Weights of a small mixture-of-experts language model, trained from scratch on English Wikipedia: 58.1M parameters, 3 picks a token.
Below are experts of layer 7 (counted from 0) of a mixture-of-experts language model. Rows are named router (the router's row for the expert), up (a neuron's input weights, with its number), down (a neuron's output weights, with its number) and show model dimensions 128-191. Each number is 128 + 24 x the weight over its row's rms, rounded and kept within 0 to 255.
After each expert's rows: "comes after" lists some tokens at least twice as common just before its tokens as in all text; "mostly gets" lists some tokens that are sent to it at least half of the time. This comes from a sample of Wikipedia text that the model never trained on. Tokens count by the router's weight.

# expert 141
router [123 116 101 133 147 141 125  97 107 160 122 174 155 141  92 132 122 145 117  89 129 100 103 143 131 143 119 145 172 102 114  98 155 150 109 117 160 143 120 143 169 108 154 142 155 144 111 143  94 159 141 129 104 155 164 109 129 140 143  99 118 107 129 105]
up6 [115 140 140 157 154  93 119 150 126 117 147 163 158 172 123 148 167 128 154 127 183 127 107 123 145 117  76 126 158 114 118 176 170 115 135 167 155 131 121 179 158 102 111 126 124 128  95 138 108 104 133 146 145  93 124 186 122 119 119 158 138 124 180 121]
down6 [139 153 133 140 153 152 134 157 171 126 104 154 124  98 144 166 129 143 132 155  83  93 128 129 136 133 130 106 112 172 138 172 148  99 127 111 135 146 102 129 117 142 130 147 122 139 103 130 177 144  92 127 178 115  94 133 122 111 127 114 150  97 137 152]
up7 [134 174 124 111 139 171  86 145 121 116 103 127 146 149 109 152 150 127 147 137 109 140 171 118 121 156 186 150 169 121 133 190 112 144 116  92 131 135 107 170 125 116 114 137 140 147 108 132 154 156 121 136 161 163 124  95 121 136 121 136 160 157 157 142]
down7 [121 129  97 159  87 128  97 108 117 121  90 107 123  99 100 114 147  94 144  66 129 161 172 117 131 129 100 151 127 103 156 120  83 112 140 162 141  99 125 112 110  98 131  96 123 115 132 113 125 111  93 113 139  82 144 130 130  99  89 135 114 144 177 128]
up8 [123 102 114 171 152 170 118 123 108 114 135 169 138 136 102 138 102 158 108  98 125 160 114 156 138 111 161  97 177 129 149 116  95 125 110 144 137 138  81 131 128 164 156 100 126 129 137 162  98 177 159 147 119  94 139 140 133 148 172 125 136 105 170 158]
down8 [146 107 128 103 151 166 102 155 120 118 150 190 164 130 138 155 134 108 112 117 114 137 109 143 117 119 145 103 135  72  99  91 101 127 150 149 119 104 154 112 123 123 136 137 149 191  95 148 135 106 135 116  85 135 142 167 118 126 150  87 178 126 142 156]
up9 [103 168 132 145 137 116 151 121 132 123 121  90 133 101 104 114 118  99 119 133 141 151 147 140 100 108 119 129  70 107 152 122 133 140 145 126 108 154 176 116 163 117  92 155 106 116 135 122  94 131 102 116 136 118 143 101 139 129 121  97 184  67 115 124]
down9 [128 136 121 108 162 157 143 116 116 156 130 106 163 153 130 121 164 116 132 154 110 105  98 153 139 126 123 100 168 139 123 179 100 124 159 112 143  99 111 189 130 119 135 117 114 135  87 172 121 137 147 144 108 126 110 136 124 115 145 105 124 144 131  73]
up10 [136 116  92 153 126 124 137 126 152 175 170 135 149 140 183 157 145 141 122  96 167  99 132 105 130 109 133 105  96 113 112 148 149 119 159 113 105 122 123 137 153 106  87 181 204 121 132  85 131 140 111  69 130 147 166 118 129 126 132 138 127 104 136  98]
down10 [160 168 135 119 118 140 154 120 104 149 107 120  68  93 169  54 151 135 143 144 113 104 121 140 136 125 122 110 153 114 155 110 148 150 155 133  94 126 115 120  94 146 107 120 103  98 155 125 120 125 138 116 102 110 138 141 122 142 114 141 123 138  97  62]
comes after: " of", " and", " the", " a", " f", " in"
mostly gets: "JPL", " level", " military", " war", " community", " government"

# expert 6
router [117 105 116 124 114 150 142  92  84 156 101 141 156 121  74 121 108 157 134  89 145  87 138 113 163 137 145 127 158  99  87 106 133 146 106  82 156 132 119 163 150 137 152 135 160 172  95 151 111 135 147 139  92 147 156 135 106 155 118 100 144 141 133 103]
up0 [101 147 125 136  80 115 165 114  92 119 126 146 107 162  96 113 160 123  73 131 173 116 127 141 107 183  94 160 131 160 105  98 125  74 158 107 113 144 128 164 132 132 139 166 102 151 124 147 140  77 148 105 136 105 116  86 152 155 120  95  71 139 125 163]
down0 [167 152 173 128  81 142 119  97 153 115 173 138 172 145 151 133 133 103 160  99 135 137 113 105 109 111  88 149 121 100 122  64 155 131 118 133 147 127 137 173 109 183 153 171 109 136 157  86 135 101 127  97 123 121 158 148 170 156 157 123 128 124 155 119]
up1 [124  94 141 125 129 156 115 144 158 136 141 112 121  66 130  90 137 100 141 153 123 121 129 120 101  53 177 127 118 124 131 115  85 149 116 108 131 121 132 139 163 144 140 151 116 108 116 132 119 150 130 122 120 177  72 158  93 158 141 144 124 109 128  82]
down1 [141 166 112 114 142 153 115 124 122  72 152 108 135 130 110 102 157 118 122 100 155  84 108 132 117 123 137  96 109 157 128 138 123 144 144 121 133 139 109 129 116 127 107  95 107 141  87 130 160 112 160 101 107 135  94  91 140 100 136 124 132 141 142 141]
up2 [112  80 116  93 138 185 131 113  99 108 153 101 130 142 124  44 115 144 104 117 101 115 135 166 151 178 132 124 141 106 129 135 125 107 118 120 157 117 121 115 164 136 143 151 173 149  99 149 119 175 118 105 114 137 132  98 137 128 124  91 115 147 128 121]
down2 [149 142 131 111 132 113 147 120 100 116 160 132 102 144 120 109 115  98 128 113 135 137 111 170 113 103 161 122 136 141 152 140 147  97 112 133 103 151 103  64  89 155 109 105 145 151 109 138 129 158  87 110 138 171  73 114 134 132 121  92 105  93 142 125]
up3 [117  92 121  69 141 110 102 123 120 141 157 135 142 119 125 124 140 125 114 117 107  95 178 131 128 109 149 123 112 126  50  95 128  99 146 134 105 165 167 160 165 147 149 125 143 113  92 158 146 131 135 161 111 129  78 101  96 146  97  85 146 122  93 126]
down3 [106 124 154 125 162 116 139 121 122 130 177 104 148  79 133 112 131 132 150 125 134 144 118 157 137 123 139 125 121  71  67 140 131 124 117 154 121 114 100 159 127  86 142 142 138 170 132 129  97 116 123 143 109 145 108 146  98  74 146 116 135 169 116 111]
up4 [107 135  87 158 128  67 107 118 129 116 146 135 102 130 118 126 109 143 144 156  91 116 131 120 185 153 109 130 139 139 135 135 148 139 105 122  95 138 157 132 161  84 153 141 112 111 149  97 139 133 130 107 138 171 151 102 105 156 156 128 135  76 142 132]
down4 [ 95 112 139 154 154 154 123 132 137 129 145 111  90 139 143 110 140 132 145 147 138 139  89 147 110 167 145 113  97 139  94 106  82 122 116 148  78 156 118 159 136 132 128 132  74 108 144 129 102  97  95 156 160 104 118 162  98 115  88 109 160 111 146  85]
comes after: " in", " of", " on", " In", " for", " during"
mostly gets: " same", " this", " each"

# expert 37
router [ 98 113 114 140 150 139 166 105 106 151  85 156 137 147  83 124  86 142 103 102 105 109 119 103 131 142 137 115 169 127 109 115 175 102 144  94 181 146 112 132 135  84 137 167 141 136 119 121 113 159 158 136 109 161 157 136 132 173 149  83 135 135 108 105]
up6 [132 141 133 166 138 156 114 128 121 127 155 148  88 134 104 168 171 112 105 154 119 144 118 141 115 104 112 149 166 165  92  87 114 144 129 167 125 128 131 138 135 115 113 152 173 106 116 138 116 148 150 118 138 118 113 142 156 148 130 115 111 154 117 141]
down6 [161 146 161 104 129 142 152 121 126 124 125 117 133 132 122 110  87 105 141  74 149 160 106 129  92 109 105 172 110 106 126 106 157 141 111 115 101 117  92 112 144 205 143 145  91 122  86 120 126 143 185 165 150 118 140 131 177 118 132 123 171 116 118  89]
up7 [ 60 152 138 104 110 157 108 132 133 157  87 112 142 125 178 120 158 164 134 159 129 121 118 153 133  98 145 116 157 131 179 151 111 123 153 140 164 131 135 110 110 106 118 143 127 123 116 130 164 168 125 105 118 137 147 127 159  93 116 144 173 122 112 100]
down7 [131 118 161 158 128  99  92 120 161 182  96 133 146 134  92  94 120 135 112 105 147 117 133 109 118 133 134 148 165 143 151 120 180 151  88  68 161  79 103  95 190 104 120 120 141  92 115 137 175 139 126  98 104 121 143 109 152 126 162 130 169 154 141 127]
up8 [133 135 140 164 109 170 125 152 133 150 144 112 144 181  98 158 117 121 101 128 119 107  92 119 146 131 117 124 121 118 104  89 144 140 155 116 131 150 143 110 130 122  95 140 115 150 106 122 117 130 122 110 135 144 103 108 133 108 153 152 146 163 137 112]
down8 [124 110 143 125  85 110  70 126  90 123 142 153 152 178 127 109 154  98  98 152  83 109  97 151 131 115 111 138 106 125 140 128 137 132 112 128 145 107 155 128  95  88 114 135  91 176 143 140 138 115 131 156  60 122  76 111  82 103 130 130 129  92 149 136]
up9 [138 103 155 126 135 187 126  92 133 102 102 141 134 129  98 120 110 104  87 114  73 114 133 144 122  99 111 103 144 114  97 149 126  98 141 138 121 121 138 107 147 120 108 174 197 114 109 125 158 130 112 162 126 134 156 163 108 110 137 113 134 109 121 140]
down9 [175 177 134 116 137 138 121 128 140 101 128 148 132 163 128 101 121 160 118 128 152 129 152 139  86 123 132 111 144 133 150 122 115  82 127 146  74 101 123 156 105 141 134 143 126 142 109 123 161  97  80 148 128 101 125 110 116  81 134 120  77  82 138 103]
up10 [148 131 124 102 147 125 142 121 147 137 131 105 137 110 128 149 124 148 109 153 143  98 132 131 115 123 112 193 145 171 141  94 158 170 161 135 129 139 146 108  99 122 130 138  90 128 145 112 163 153 103 142 152 107  78 128 133 133 151 172 110 150 172 113]
down10 [142 124 112 140 121 137 173 121 163 114 113 128  91  97 119 103 141 150 114 117 137 135 121 126 118 141 137 169 114 148 158 104 128 122 118 103 100 163  72 107 147 158 135 156 118 126 128 154 104 108  90  83 158 160 113 104 189  90  93 146 135  99 120 126]
comes after: "ed", "s", "ated", "ing", " member", "ly"
mostly gets: " in", " during", " on", " for", " into"

# expert 58
router [130 116 117 114 146 122 129  66  64 153 141 172 140 107 114 122 114 143 132  94 126 120 120  94 131 128 132 143 147 125  95 102 155 120  99  89 183 139 131 132 141 123 176 146 126 129 125 118 103 149 107 125 104 163 156 107 114 172 132  62 134 126 114  90]
up0 [136 108 146 175 131 134 146 167 116 103 138 113 169 120 120 108 197 156 111 122 109 118 144 115 106 138 136  96 132 129 121 131 151 144 109 115 122 141 132 120 167 136 142 105  80 114 130 101 104 129  84 144  75 118 143  93 164 146 153 106  93 103  75  88]
down0 [147 132 119  93 155  95 167 121 114  75 102 164 135 141 131 153 130 139  91 129 135 131 152 126  92 115 105 140 148 132 109 138 102 109 135 159 127 105 106 132 126  90 128 122 134 120 113 117 147 192 136 114  81  90 141 127 142 117 169 130 133 102 103 149]
up1 [130 101 141  69 125  99 123 142 133 148 133 143 133 132  86 106 117 116 128 123 100  96 153 102 150 143 118 131 122 155 171 168  96 116 121  94 138 160  96 115 126 152 123 127 114 153 154 105 168 151 121 102  93  94 141 128 140  96 159 100 149 119 100  99]
down1 [104 115 142  53 143  85 151  87 110  98 148 163 136 140 127 160  81 146 125 125 144 137  81 134 137 136 163 136  83 139 122 173  90 153 133 113 110 170 131 107 106 107 152 119 137 133 152  94 104 163  73 143 135 157  74 141 104 143 111  88 116 150 127  76]
up2 [158 147  84 117 182 119 125 131 116 104 112 126 159  94 120 146 127 154 134  71  59 134 127 146 104 128 154 162 162 205 128 149  74 107 143 163 117 127 124  99 138 107 130  81 106 125 125 154 111 152  91 106 144 131 117 122  88 113 135 102 128 146 133 154]
down2 [126 118 122 103 123 133 142 172 123 120 118 103 127  98 110 129 119  52 156 178 115 122 106 128 109 133  85 128 114 137 192  98 114 140 160 154 154 143 114 102  92 134 118 137 123 129 122 119 125 123 134 118 152 116 134 135 158 166 139 102 106 182  98 111]
up3 [104 151 144 132 125 138 118 105 122 121  90 135 154 111 115  79 112 141 120 133 105 146 162  92 127  76 119 103 151  89  95 180 111 154  92 119 139 132 127 108  92 108 110 107 146 151 101 135 194 193 127 114 100 145 111 166 124 135 174  84 128 132 106 123]
down3 [129 163 142  83 118 103 158  89 176 138  88 172 129 106 135 133 106 137 116 118 126 120 108 153 139  87 117 147 160 168 120 143 134 123 189 119 125  86 135 127 159 128 105 170 108 120 139 142 137 154 125 120 128 153 126 132 146 108 120 114 155 156 150 136]
up4 [129 107 124 105 150 170 102 102  92 102 138 120 138 126  81 128 170 115 112 141 120 118 105  97 130 146 156 145 128 153 147 156 176 138 177 107 213 114 146 115 155 110 108 158 132  88 123 117 136 125 102 116 109 158 111 136 147 117  89 117 135 146 117 108]
down4 [110 117 139 108 120  87 164 114 132 120 137 124 127 114 115 137 183 148 153 115 165 126 117 129 124 107 101 130 170 152 121 141 114 155 141  98 126 127 117  86  97 117 129 106 121 145 132 128 162 118 136 112 123 101 101 132 124 152 139 142 120 114  99 130]
comes after: " was", " as", " is", "ed", " he", " became"
mostly gets: " a", " an", " became", " being", "elected"

# expert 68
router [114  97  76 149 129 108 131 105 111 140 117 136 156 143 119 148 119 140 113 118 112 107  85 140 150 152 114 122 163 130 119 125 173 155 117 109 125 149 103 142 136 111 178 162 161 134 110 138  74 139 111 136 108 129 135 133 132 146 138 116 148 118 104 101]
up0 [114 149 149 104 122 147  94 113  82 115 172 148 132 135 128 123 182  97 156  75 116 136 134 134 150 126 196  95  87 148 135 130 147 156 108 144 154 170 150 134 136 159 126 173 154 157 141 169  97 151  82 148 123 107  81 141 125 127 128  90 121 103 116 146]
down0 [140 130 140 158 146 106 152 170 121 124 105 138 162 166 109 128 152 161 165 110 168 114 128 122 105 121 137 132  65 169 154 113 153 141 124 127 159 158 136  91 125 123 128 146 150 139 112 131  75 185 153 159 147 122 122 123 146  77 103 129 132 114 132 116]
up1 [ 88 132 118 119 109  80  94 104 114 137 173 107 139 139 101 134 171 113 149 128 113 128 122 138 133 167 111 108 127 142 146 120 155 112 124 106 121 124 137 156  81 140 170 145 144 147 151 142 116  89 105 124 100 144  91 177 100 121 109 137 148 111 160 135]
down1 [130 108 137 127 151 153 122 129 159 140  96 103 137 114 165 106 135 141 138 120 120 140 119 111 151 109 137 157 154 175 182 133 131 146 143 146 133 196 151  86 115  85 119 127 125 125 109 129 108 128 138 136 106 102  74 178 113 149 111 172  96 125 163 142]
up2 [153 114  84 115  85 108 150 104 129  71 156 101 107 138 124 131 162 134 100 155 134 131  78 139 181 149 148 133  92 163 115 120 151 179 120 136 123 101 115 150 178 134 135 115 152 122 158 136 117 143 161 107 103 132 130 124 145  99 113 113 125 140 122 152]
down2 [143 126 116 156 116  99 127 104 118 136 130 138 155  88 154 138 140 148 107 108 146 102 123  93 121 140 162 118 129 110 150 142 129 114 107  98 136 126 155  93 161  96 100 136 152 121  98 117 158 154 142 142 129 169 146 117 165  92 142  95 114  98  92  87]
up3 [ 82 133 139 144  90 127 140 133 159 146 117 112 111  95 113 109 135 163 105 152  80 117 131 109 122 149 143 157 108 141 118 139 125 160  89 100 118 141  98  61 142 126 125 118 156 121 159 178 122 128 147 130 139  87 120 119 142 134 195  78 129 115 131 113]
down3 [ 82 176 167 136 106 104 107 117 130 131 115 100 127 148 161 110 147 123  98 171 108 164 134 133 144 133 109 138 112 136 144 151 125 140 106 130 107 149 126 116  41 133 112 139 134 132 169 131 111 113  99 167 144  75  88 132 128 115 118 107 113 111 102 130]
up4 [123  99 111 126 132 113 136 140 110 167 121 130 147 126 137 168 161 117 142 163  97  81 123 147 108 190 107 134 130 144 149 150 168 140 130 143 111 188  91 157 135  81 164 127 164  95 116 132 159  99 109 151 144 107 136 122 166 147 113 153 125 128 141 179]
down4 [145 130 156 116 137 174 117 109 134 130 116 146 156 132  80 126 108 115 156 123 114 118 112 129 108 106 135 138 125 114 165 180 141 139 100 130 122  96 166 134 102  88  92 118 102 159 172 158 137  89 140  99 115 146 142 116 153 138 148 146 143 113 122 112]
comes after: " the", "al", "n", " The", "ian", "ball"
mostly gets: " district", " village", " Council", " city", " area", " election"

# expert 146
router [ 98 115 131 151 157 119 146 112  95 172 122 183 139 143 118 139 114 137 105 109 116 115 124 105 144 131 118 111 179 118  82 127 151 136 146  95 156 172  98 130 167  87 146 159 151 139 101 112 116 123 135 128 102 176 183 114  92 171 146 101 120 136 123 109]
up0 [113 108 145 109 146 146 125 159 130 130 139  97 163 112  71 105 138 178 102 159 109 121 154 148 145  95 115 140 161 113 124 134  82 139 105 131 113 126 150 108 143 134 129 132 136 120 120  98 136 127 107  99 153 140  85 128 129 140 138 125 128 174 173 144]
down0 [135 131 124 122 142 124 110 125 111 137 124 143 175 140  90 150  98 138 119 128 172  82 132 127 132 121 157 122 149 121  89 108 112 144 131 109 168 162 105  95 134  53 113 171 128 105 101 143 138 153 118 116 121 133 105 125 177 139  83 123  83 133 139 109]
up1 [153 147 161 121 124 132  93 153 116 118 167 128 168 119 140 155 117 117 172 141 116 158 127 152 138 144 146 168 145 122  46 140 129 133 139 120 138 127 128 120 122 119 140 100  98  90 120 131  94 149 125 115 133 168 167 128 142 127 161 157 136 143 118 106]
down1 [147 134 136 103 117  88 132 120 160 145  96 162 142 136 177 138 135 172 100  92 141 141  94 127 139 117 157 146 199 151 129 158 116  99  80 112 176 142 135 100 137 122 101 150 127 150 118 104 143 116 124  95  66 176 127 134 101 106 164 147 113 135 114 152]
up2 [123 126 171 133 126 159 160 107 151 151 141 149 109 160 155 145 113 122 151 146 105 117 104 137 111 130 112 145 119 143 160 126 114 114 152 140 138 111 122  97 156 128  93 128 142 129 154 137 180 163 148 111  81 117 154 120 150 122 149 126 142 132 103 165]
down2 [ 98 135 134 130 158 126 132 156 140 123 117 115 114 113 145 127 134  76  83 110 107 139 145 128 112 153 131 127 118 103 126 134 155 158  90 122 156 113 137 138 102 103 115 112  67  92 130 116 161 141 150  88  97 127 170 115 136 140  97 160 148 152 166 121]
up3 [144 166 148 102 157 142  83 120 130 156 120 131 127 123 162  83 138  71 142  98 152 121 120 148 109 104 105 140 143 132 132 122 107 138 151 145 154 121 116 138 101 133  77 111 143 130 108  97 118 167  99 110 189 104 123 153 123 110 119 131 169 155 119 171]
down3 [160 108 130 134 141 116  97  70  98 114 121 151 181 137 136 115 123 102  83 104 130 121 147 150 163 179 134 105  91 149 120 160 138 112 131 134 127 106 119 149 106 130 119 119  86 112 128 140 126  90 125 125 174 139 110 122 171 129 124 130 127 117 113  74]
up4 [ 78 145 111 147 123 133 109 110 123 158 122 117 175 160 115 143 158 103  95 130 134  57 141  84 155 138 117 109 122 131 119 127 122 143 118 100 128 134 130 161 138 115 133 132 121 141 129 164 111  83 150 126 123 121 122 114 136 140  99 117 125 135 149 119]
down4 [ 79 132 119 131 134 109 123 127  85 108 115  76 112 138 106 131 116 125 117 102 139  89 102 136 157 151 126 163 154 160 163 129 112 145 160 141 130 124 134 178  78  93 123 123 141 147 177 106 126 105  97 163 146 109 101 170 139 127 109 134 170 129 155 104]
comes after: " at", "ed", ".", " University", " located", " held"
mostly gets: " at", "On", " in", " during", "In", " near"

# expert 8
router [ 99  98 113 132 143 147 177 120 100 157 109 127 164 118 105 162  97 161 108 134 139 128 117 143 133 143 132 133 160 118  85 111 153 106 122 103 180 133 119 144 166 121 135 134 105 156 127 114  99 141 116 128  87 145 137 112 106 167 133  64 154 149 136 111]
up0 [131 142 120  98 149 142 122 161 151 186 154 111 119 169  85 134 135 136 145 132 137 140 172  91 143  98 147 115 158  61 143 120  81 152 155 121 122 127 170  55 133 143  98 111 138 133 109 122 137 150 148 155 124 138 141 152 102 135 148 135 131 107 127 133]
down0 [136 124 133 121 137 156 103 137 154  79 143  85 136 102 162 185 147 150 162 164 129 159 147 142 139 104 115 137 104 109 115 127 131  87 110 117 134 139 141 134 121 131 157 174 131 127 117 146  92 135  79 121 124 107 119 165 144 134  99 151 123 143  94 126]
up1 [135 148 121 138 107 119 181  83 127 131 115 108 116 105 105 170 159 158 129 172 133 141  95 174 127 101 120 138 142 158 129 104 156  96  80 105 107 143 114 116 131 154 131 104 101  96 133 133  85  90  93 136  80 109 129 174 139 102 155 123 111 120 158 131]
down1 [111 112 154 146 157 123  98 115 155 120 152  93 165 111 118 173  75 142 155 148 130 155 149 184 135  99 147 140 101 112 122 175 129 146 123 136 112 118  96  92 139 154 148 151 121  73 116 127  93 156 103 136 151 123  99 144 113 127 113 122 145 138 112 118]
up2 [125 187 142 129  90 155 115 149 112 142 143 131 129 110 126 110 136 117 100 122  97 164 129  94 105 154 172  81 125  92 152 115 135 103 135 153 137 140  96  81 168 166 129  95 129 129 105 142 112 185 117 161 125 123 146 164 131 125 125  78 135 153 142 130]
down2 [113 128 116 103 160 136 119 110 116 139 115  95 136 106 155 137 130 157  90 139 121 148 128 112 150 165 139 130 103 211 171 160 138 116  97 122 128 139 121 118  85 157 102 134 134 122 162 153 117 119  75 148 112 156  83 151 173 151 112 164 128 132 119 146]
up3 [161 151 133 120 112 160 151 111 103 128 130 116 124 106 131 125 107 116 170  85 128 112 129 163 150 137 127  90 138 122  86 111 134 150 142  93  88 143  85 120 107  71 128 118 152 113 106 114 161 112 129  97 167 123 170  98 132 160 137 119 149 137  90 133]
down3 [ 97 138 173 130 137 144 129 169 161 172 126 140 138  87 167 126 125 107 149 117 138 127 107 102 128 128 112 144 111 196 124 166 119 145 192  91 110 137 104 123 124 137 174 156  92 159 152  99  89 112 161 122  82 139 139 135 102 138 120  91 114 158  92  99]
up4 [ 99 143 154 159 131 144 147 139 125 120 130 160 157 132  97 126 117 135 146  92 171  89  99 134 121 114 154 110  93 139 162 164  99  49 125 106 160 148 149 147  90 110 207 131 139 132 146 128 121 117 121 129 168  86 125 149 163 153 125  93 102 105 147 140]
down4 [157 102 109 106 115  99  93 104 138 109 147 149 139 143 157 104 157 185 151 117 170  86 150 109 178 135  94 121 106  70 115 102 164 104 128 148 145  75 105 153 140 132 123 121 157 125 108 132 125 127 161  98  93 130 117 126 136 158 121 143 130 131 134 164]
comes after: " 19", "20", " (19", " 18", "–20", "–19"
mostly gets: " 2013", " 2019", " 2025", " 2017", " 2018", " 2009"

# expert 118
router [ 99 115 108 139 157 134 132  95 108 136 110 144 135 126  69 106 106 171 101 105 126 114 128 127 140 166 128 126 180 128  74 123 153 108 113 105 149 142 101 115 160 122 160 138 139 130 114 137 114 137 112 163  91 122 151 135 111 162 102  79 129 115 131  96]
up0 [ 80 107 148 155 110 133 142 164 137 152 101 127 142 122 126 124 151 192  88 110 118 150 141 141 122 146 120 132 147 136 148 103 113 143  98 118 119 121  90 129 144 151 152 118  84 139 112 132  83 134  96 115 101 104 130 116 121 124 163  79 168 117 115  96]
down0 [123 125 119 188 120 135 127 127 159 117 126 115 116 134 130 131 145 123 120 163 131 164 137 120 132 124 173 133 162 144 156 100 117 146 147 119 102 133 130 123  98  98 137 162 125 158 113 144 134 120 136  76 129 102 161 116 168 147  85 144 157 106 142 101]
up1 [108 139 109 142 129 117 148 141  94 126 149 145 179 163 138 154 109 124 122 126  95 117 123 107 115 130  98 138 148 134  89 102 128 109 113 112 180 165 159 119 128 110 159  97 112 114  88 120 155  84 143 143 152 128 130 124 148 111 143 130 131  96 156 117]
down1 [165  43 123 127 142 107 126 147 119 130 158 129 136 114 172 158  79 164 121 144 124 122 156 114 100 103  89 135  81  88 136 160 121 127 152 100 135 121 156 133 153 166 151 133 127  88 159 145 103 104 122 149 147 108 121 125 113 115  89 137 165 118 108 148]
up2 [135 170  75 152 157 162 133 106 167 127  94 179 100 135  78 131 138 126 138 120  86 117 142 141 126 106 106 159 129 113 128 107 118 124 132 124 102 152 108 106 154 131 118 131 107 117 102 118 118 112 158 111 146 121 121 105 114 114 116 119 121 113 107 101]
down2 [157 174 169 155 118 113 175 114 108  80 115  93 124 115 109  99 105 124  71 112 119 110 143 139  95 124 123  90  89 121 122 127 151 144 138  96 139 138 131 125 158  88 181 126  86 121 149 120 103 144 131 146 156 117 136 117 161 122 106 119 155 115 104 147]
up3 [129 155 129 131 111 139 169  99 151 124 142 131 120 126 142  98 102 120 123 133 147 115  83 177 118 134 152 141 136 164 148 114 105 125 141 142 153  77 126  79 143 123 133 130 146 107 127 146 125  82 184 119 108 189 164 152 149 117 126 117 115  69 111 167]
down3 [128 127 125 143 112  97 167  99  90 168 128 128 117  97 147 130 132 172 139 116 140 126 103 118 167 120 138 131 104 147 142 101 113 115 113 119 137 100 172 114 103 161 126 142 125 193 169 161 108 163 141 128 129 163 144 164 130 125 160 112 108 136 102 165]
up4 [195 127 102 100 125 145 140 108 104 120 181  88 165 137  95 134 109 168 124 146 120  96 136 125  81 120  95  82 107 113 165 152 139 152 110 126 141 139 116 136 190 162 110 138 112 110 120 125 125 104 136 106 126 122 181 147 135 111 134 154 153 127 113 113]
down4 [163 102 135 108 133 125  73 100 124 112 129 106 112  69 154 103 134 138 135 147 127 144 101 161 124 170 128  93 104 125 115 104 117 132 131 158 140 102 130 149 128 133 128 118  83 158 152  87 153 156 118 122 117  88 116 145 139 121 102 124 157 188 123  96]
comes after: "ing", " of", "ed", " for", " to", " on"
mostly gets: " each", " every", " this"

# expert 134
router [108 110  87 144 137 140 111  79  99 145  98 151 170 135 121 133  90 148  92  99 131  92 102 105 144 146  98 126 140 127  85 138 152 122 112 125 153 150 104 128 162 111 160 128 135 140 141 147 100 151 134 152  94 151 153 114  90 162 133 101 130 124 141 110]
up0 [118 119  89 136 108 118  95 141 172 129 131 150 155 111  99  97 148 186 144 179 153 108 130 114 130 143 144 142 178 111 117 181 147  95 134 136  95 137 142 154  83 147 126 131  98 129 102 134 131 111 171 109 164 148 119 138  94 137 122  76 135 113 166 141]
down0 [122 141 127 139 136 157 117 120 138  82 151 140 124 124 129 140 126 135 100 110 127 105 129 126 142 136 155 140 139  86 149 105 107 117 148 147 128 137 123 126  97 123 125 137 151  82 117 149 157 120 132 126 134  97 136 128 144 150  68 137 138 114 111 126]
up1 [137 159 118 175 149  84 138 147 101 139 102 131 121 153 167 151 101 140 146 112 143 125 137 121  94 171 107 175 160 151 137 137 120 145 124 153  58 144 112 135 111  70 163 141 153 109 137 133 165 112 156 132 155 130 117 157 139 209 123 132 105 122 192 147]
down1 [120 139 133 140  94 142 192 121 146 154 114 159 116 169 125 130 110 148  88 165  90 149 130 144 172 118  80 149 122 140 133 102 145 130 145 125 163 128  85 119 149 151 122 177 138 151 143 170 140 150 130 156 101 168 136  96 144 118 150 137  94 170  75 137]
up2 [102  86 167  82 100 131 109  72 128 169 107 129  96 160 102 162 100 141 129 105 179 130 151 158 113  92  88 105 116 143 160 121 144 125 147 111 141 144 101 179 145 153 114 122 130  99 165 117 127 132 115 125 189 116 100 124 128 171 139 160 153 139 151 143]
down2 [130 110 102 168 132 119 165 136 116 174 151 139 139 174 176 102 111 128 145 129 141  62  91 144  95 138 130  99 109 150 110 104 119  66 105 169 112 141 138 105 128 105 120 134 130 144 118 116 127 156 132 127 106 135  90 133 146  90 127 175 111 149 161 127]
up3 [122 111 136 153 127 173 117  98  79 123 142  89 162 153 178 118 140 118 128 123 181 128 142 111 130 152 130 143 115 128 122 161 119 152 111 175 122 105 132 118 123 144 152 149 107  94 161  75 146 131 154 148 128 160 132  89 144 134 188 149 133 164 153  74]
down3 [126 124 115 133 107 115  85  76 136 108 112 147 139 138 140 111 114 107 103 110 124  87 135 165 128  92 136 144 100 149 116 114 121 136 107 132 208 170 115  97 184 156  52 113 111 129 116 140 141 110 114 145 147 111 164 116 122  92 162  97 134 106 174 110]
up4 [134 123  79 148 141  85 136  99 161 128 134 160 148 128 108 146 131 133  95 159  67 108 163 150 128 124 103 113 138 123 121  86  86 135 109 159 109 113 108 118 153 136 140 169 134 118 132 165 145 154 149 125 105 120 106 121 145 146 131 167 139 143 155 167]
down4 [146  79  76 162  88 147 130 126 148 162 119 115  87 112 155  97 121 157 102 106 161 145 114 118 100 141  94 125  94 152 102 117  87 136  81 159 169 136 106 130 117 113 127 130  71 105 117 120 108 146 155 109 130 100  90 134 117 139 133 116 116 115 155 141]
comes after: " S", " ", " the", " New", "S", "le"
mostly gets: " Wa", "wa", "а", " Sha", " Ha", " Pe"